{
  "n_layer": 14,
  "d_model": 512,
  "n_experts": 64,
  "experts_per_token": 6,
  "d_expert": 48,
  "d_shared_expert": 0,
  "activation": "swiglu",
  "moe_layers": [1, 2, 3, 4, 5, 6, 7, 8, 9, 10, 11, 12, 13],
  "router_score": "softmax",
  "normalize_top_k": true,
  "routed_scale": 1.0,
  "balance_loss": 0.00717,
  "balance_bias": false,
  "router_bias": true,
  "n_groups": 4,
  "groups_per_token": 1,
  "init_std_router": 0.0193,
  "lr_router": 0.00132,
  "n_head": 4,
  "n_kv_head": 4,
  "head_dim": 128,
  "vocab_size": 32682,
  "norm": "rmsnorm",
  "norm_place": "pre",
  "norm_eps": 1e-06,
  "positions": "rope",
  "rope_base": 20200.0,
  "rope_fraction": 1.0,
  "qk_norm": false,
  "attn_scale": 0.0884,
  "tie_embeddings": false,
  "parallel_block": false,
  "init": "uniform",
  "init_std_qkv": 0.0217,
  "init_std_o": 0.0,
  "init_std_up": 0.0217,
  "init_std_down": 0.0,
  "optimizer": "soap_variant",
  "lr": 0.00212,
  "lr_mult_o": 1.13,
  "beta1": 0.95,
  "beta2": 0.98,
  "lr_head": 0.00603,
  "grad_clip": 1.0,
  "warmup_steps": 200,
  "schedule": "wsd",
  "decay_fraction": 0.867,
  "decay_shape": "pow",
  "final_lr_fraction": 0.1,
  "batch_tokens": 131072,
  "seq_len": 512,
  "doc_mask": false,
  "train_tokens": 651400000,
  "steps": 4970,
  "dataset": "wikipedia_en"
}
Below are experts of layer 3 (counted from 0) of a mixture-of-experts language model. Rows are named router (the router's row for the expert) and show model dimensions 256-383. Each number is 128 + 32 x the weight over its row's rms, rounded and kept within 0 to 255.
After each expert's rows: "comes after" lists some tokens at least twice as common just before its tokens as in all text; "raises" lists some tokens whose logits its average output raises strongly, later layers aside. This comes from a sample of Wikipedia text that the model never trained on. Tokens count by the router's weight.

# expert 54
router [ 93 111  93  92 171 141 114  77 100 177 136 115 159 156  73 100 117 132 194 155  50 174 111  96 139 107 155  90 131 140 116 160 123 123 125 161 105 194 106 102 103 134  98 120 172 133 115 102 133 126  96  73 145  73 160 155 140 117 137 164 164 159 138 181 118 110 145 141 163 180  79 109 123 129 131  43 152 132 109 174 138  90 110 108 108 151 172 110 170 109 133 173 142 156 152 144 114 124 138 166 166  79 147 119  78 131 142 193 170 109 165 144 152 113 173 135 170 120  66 126 106 140 138 165 175 154 137 136]
comes after: " United", "S", "0", " U", "3", "4"
raises: ":", "–", "-", "/"

# expert 58
router [151 144 138 136  99  71 144 132 167  90 135 143 164  98 117 148 136 125  83 103 118 133 130 142 149 143 107 167 102 117 173 105 116 136 112 133  99 123  97  76  66 126 115  93 186 119 109 173 216 159 125 141  98 160 103  67  89 143 124 105 141 127 153  95  92 120 156  76 175  90 137 105  70 104  82 210 189 177 130 170 145 130 179 104 134 168 118 106 142  75 108 105 133 144 141 125 144 155  98  73 114 146  73   1  85 140 141 129  89 115 133 188 155 109 219  93 158 132 100 198 147 139 114 148  82 134 150 140]
comes after: " was", " he", " to", " and", " were", " He"
raises: " the", " a", " ", " an", " up", " to"

# expert 5
router [168 118 120 116 115 153 106 166  88 102  91 118 116  55 101 106 107 118 109 102 137 129 149  83 173 147 143 113 161 101 122  97 143 160 116 132 134 163 145 147  60 148 106 153 148 104 140 130 129  75 146 133  94 130 116 107  58 167 110 162 166  89  96 121 163  95 170  77  77 130  87 154  88 151 168 117  43 142 111  56 164 129 103 109 142 111  84 171  84 145 123 127 156 167 138 184 115  96 131 108  51  82 186 173 144 112 127 151 142 138 163 150 119 120  41 181 116 146 214 148 144 198 112 115 124 153 104 159]
comes after: " |", "-", "|", ";", ":", " ("
raises: ",", "-", " and", ".", " (", " "

# expert 1
router [147 126 131 120 145 101 105 167  98 105 156  92 151 104 165 166 162 133 161 111 173 155 117  93  94  77 153 110 122  92 152  78 185 162  65 115 125 138 144  99 177 126 113 139 116 111 167 127  85 147 111 143 162 142 142 120 121 124 130  95 182 121  94 128 126 145 150 135 139 121 174 155 144 122 136  92 136  90 118 153 110 116 132 152 119 116  95 119  85 132 101 127 151 116 139 129 150  76 133 154 161  53 125 138 195 158 137 213 133 121 124 131 149 137 104 147 159 132 123 111 118 119 173 132 128 117 155 122]
comes after: ".", " (", "-", "°", " a", " \""
raises: " had", " has", " made", " was", " said"

# expert 8
router [133 109 156 121  78 191 121 149 153 102 116 147 148 154 130 166 106 106 119 106 124 144  99 148  75 190 129  80 157  98 109 168 119 135  70 116 153 105 111 101 103 169 132 169 132 115 173 127 100 126 118 115 129  48 130 129 121 161 101 201 192  61 105 104 111 180 145 181  63  82 173 135  74 139 139 136 105 152 121  86 184 158 110 133  99 179 113 184 157 132  79 137 151 143 140 155 132 162 123 136 127  93 146 161 134 126 148 170  97 136 112 163 131 105 144 129 157 151 111 153  92 163  66 143 137 156 101 145]
comes after: " ", " (", "–", "==", "^{", "("
raises: "1", "nd", "0", "6", "4", "3"

# expert 29
router [ 83  76 119 100 117 138 129 127 137 100 132 113  61 154  75 103 133  88 127 144 103 129 149 116 108 185 113 118 116  83 178 190 102 137 145  94 132  77 128  90 106 104 118 157 139 131 106 104 119 182 143 118 112 128 104 111  48 114 127  87 111  69 128 114 122 129 155  93 109  46  84 122  60 151 131 223  87 110 152  99 123 135 107 126 128 118 104 106  95  91 167 100 116  95 145 164  95 123 144 148 175 120 127  89 130 166 147 144 161  98 172 167 114 168 124 118 132 160  75 119 131 128 103 110 154 169 118 160]
comes after: " the", " a", " his", "s", " to", " their"
raises: " of", " in", " ", ".", ":", " for"

# expert 9
router [159 144 186 137 168  82 145 150 144 166 130 110 126 124 164 107  96 122  83 104 109 126 170 124 116  99 143 129 155 164 111 135  82 119 110 127 126 113 184 140 134 177 111 169 137 106 160 159 142 169  75 121 146 200 148 122 133 137 138  49  80 122 157 133 116 118  73   4 156 121  58 124 140 147 169 180 185 122 141 149 149 145  93 109 123 104 131 113 141 195  96 121 122 130 149 150 162 184 126 134 151  86 137 150 150 127 151  96 134 150 121 198 195 137 144 172 124 170  91 150 151 138 137 129 127 118 133 149]
comes after: ",", ".", " where", " and", " that", " but"
raises: " had", " has", " is", " was", " received"

# expert 30
router [127 101 125 148 133  63 149 190 120 143 136 126 134 110 126 125 105 115  63 145 100 138 133 146 104 141 155  99 131  98 117 111 135 107  92 118 112 126 126 132  84  95 131 180 187 169 138  90 165 210 143 140 111 129 119 130 100 114 119  69  50 122 136 115 143 124 121  46 108  35 168 192  33 171 158 174 186 116 165  91 104 126 104 127 120  84 200 119 127 151 136  90  99 117 135 171  91 154 120 109 174  71 119  90  60 143 125 138 112 104 141 117 184 138 165 116 112 110 120 149 142 145 196 120 159 181 120 131]
comes after: " the", " a", " to", " and", " his", " an"
raises: " |", " of", " in", " to", " the"

# expert 33
router [157 131  98  95 130 116 105 139 120 128 103 148 165 143 169 150  82 126 174 120  90 157 160 126 123 130  99 113 130 142 103 105 133 175  68  93 141  94 133 164 186 172 129 135 143  94 204 144 129 132 144 120 145 136 110 132 154 114 124 126 110  97 133 103 127 137 113 183  86 197 152 143 112 166 184  34  88 190 142 141 153 123  93  95 167 145  78 119 100 133 138 139 145 129 129 100 133 103 162 119 122  94  92 173 163 105 132 106 184 145 121 105 138 167 164 136 140 105 178 112 100 129 164 103  94 142  80 126]
comes after: " ", "–", " (", "/", " K", " N"
raises: " the", " of", "-", " in", ".", " other"

# expert 3
router [ 96  93  82  86 151 119 113 150 111 136 132 174  98 106 131 130  97 105 126 102 118 134 110 120 166 143 137 119 172 126 127  74  65 158 177 118 122  87 181 118  89 134 113 154 118  96 155 126 112 188  82 100 176 130  93  95 116 156 111 137 182 124  89 152 115 126 143 163 130 174 216 159  81 118  92  99  68 172  92 108 129 147 118  97  83 113 126 133 129 103 187 115 168  69 127 113 111 100 113 145 140 139 105  95 150 108 132 122 157 117 153 189 163 113 159 130 139 146  94 142 153 161 117  94 178 126 198 180]
comes after: " |", "|", ";", ":", " in", " /"
raises: "2", "8", "4", "3", "5", "7"

# expert 7
router [154 124 111 117 115 141 119 163 142 138 103  84 134  86  62  72 155 128  80 120 177 138 139 153  71 118 107 118 138 123 160 160 118 156 138 153 160  99 121  85 124 145 134 154  92  87 191 120 118 121 151 138 159 164 133 102 122 156 106  94 136 112 123 111 128 120 174 120  80 134 159 129  29 174 145 155  98 124  82  81 147 134  93 144 139  94 113  68  89  96  60  78 165 105 132 144 146 140 142 107 184 133 109 124 136 163 158 171 181 121 129 167 177  93 126 157 163  87 166 147 166 166  98 171 123 136  85 161]
comes after: ",", "'", ")", "),", "\"", "\","
raises: ",", ".", " to", " the", " in"

# expert 35
router [143 151 206  85 169 192 162 155 105 132 148 134 103  70 100  81 109 146 208 134 115 159 139 174  64 121 125 119  73  91 161 106 135  88 128  80 131  96 107 150 115 167 113 149 185 113  62 148 150 125 168 156 160 133 130 131 132 152 124 114  65 112 120 147 160 132 156 128 111  97 155  66 127 184 155 155 100 176 110 100 114 126 156  97 185 130 155 102  96 163 148 172 149  66 111 162 159 124 126  69  88  92 163 157 156 133 165 115 145 128 105 124 114 103  95 146 136 105 110 174 134 145 115 153 111 103  92 159]
comes after: " ", "0", ")", "%", "5", "3"
raises: "\n", " –", ","

# expert 57
router [140 115 142 157 111 193 139 116 132 143 113 117 104 182 124 102 195 114  98 104  97 155 126 116 135 127 133 126 148 138 113  53 120 137  84 123 112 171 128  96  93 131 146 140  71 138 144 187 114 145  93 119  84  82 125 147 127 129 125 154  92  99 154 147 122  99 150 102  99 129 162 159 187  48 116 163  81 150  95  73 179 143 223 109  62 162 112 142 167 109 131  86 121 180 121  49 158  97 109 135 114 208  83 172 164  92 126 113 137 164 137 157 167 140 103 136 156 103 149 144 151 118  48 114  72 129  80 179]
comes after: "\n", " |", ".", ")", "==", " ="
raises: "==", "In", "===", "The", "On", "By"

# expert 15
router [ 91 127 141 132 189  89 121 100 134 132 150 116  63 123  96  74  67  96 113 136 113 131 181 172 169 162  76  98  75  89 120 188 180 105 181 103 164 146  89 126  87 196 114 148 168 159 123 107  98 197 112 156 147 139 166 104 149 132  99  66 178 144 131 119 126 155  88  97 197  99 100 163  92 156 161 148 149 135 104 132 156  63 102 107  90 115 130  76 125  48  73 175 136  92 146 142  43 116 129 134 189  93  47 159 138 134 140 149 171 115 122 193 142 119 121 135 116 127 123 165  57 151 131 174 173 144  21 135]
comes after: "'", " Women", " O", " No", " Men", "’"
raises: " own", " first", " final", " role", " primary", " husband"

# expert 47
router [ 95 130  81  78  73 161  95  93  90 160 129 110 116 110 141  58 159 112  60 124 125 140 160  61 111 157 132 115 158 119 113 101 114 134  84 101 139 140 151  96  97 147 106  96 158 113 114 138  85 156  89  87 114 131 126  92  77 130  99  75 113 124 117 132 112 111 133 126 157  95  68 138  66  93 136  66 194  47 107 143 144 143 130 115 131 149  97 194 114 116  84 154 155 171 154 176 130 152 124 143 127 174 157 123 132 166 111 129 135  74 137 105 150  87  89 137 151 136  84 146 127 124 137 160  69  92  71 130]
comes after: " of", " in", ".", " to", " for", " on"
raises: " same", " winner", " entire", " other"

# expert 34
router [132  90 104  78  70 145 112 152 156  79  98 137 100 163 150 198  81 115 115 160  46 139  74 155 117 167 183 101 173 126  93 197 127  82 149 107 187 101 132  98 149 150 132 120 148 156 110 180 102 157 139  86 129 118 123 143 107 143 106 191  98 111 108  97  89 195 114  87 111 206  73  98 139 132 150 164 154 142 153 185 137 181 121 116 111 151 151 122  78 146 140 113 159 148 168 172 100 113 148 149 113 106 132 137 108 136 145  81 174 112 137  97 103 223 183 134 167 174 148 101 138 154 104 114 160 139 147 163]
comes after: " ", "–", "1", "2", "3", " ("
raises: " and", ",", " in", "-", ":", " of"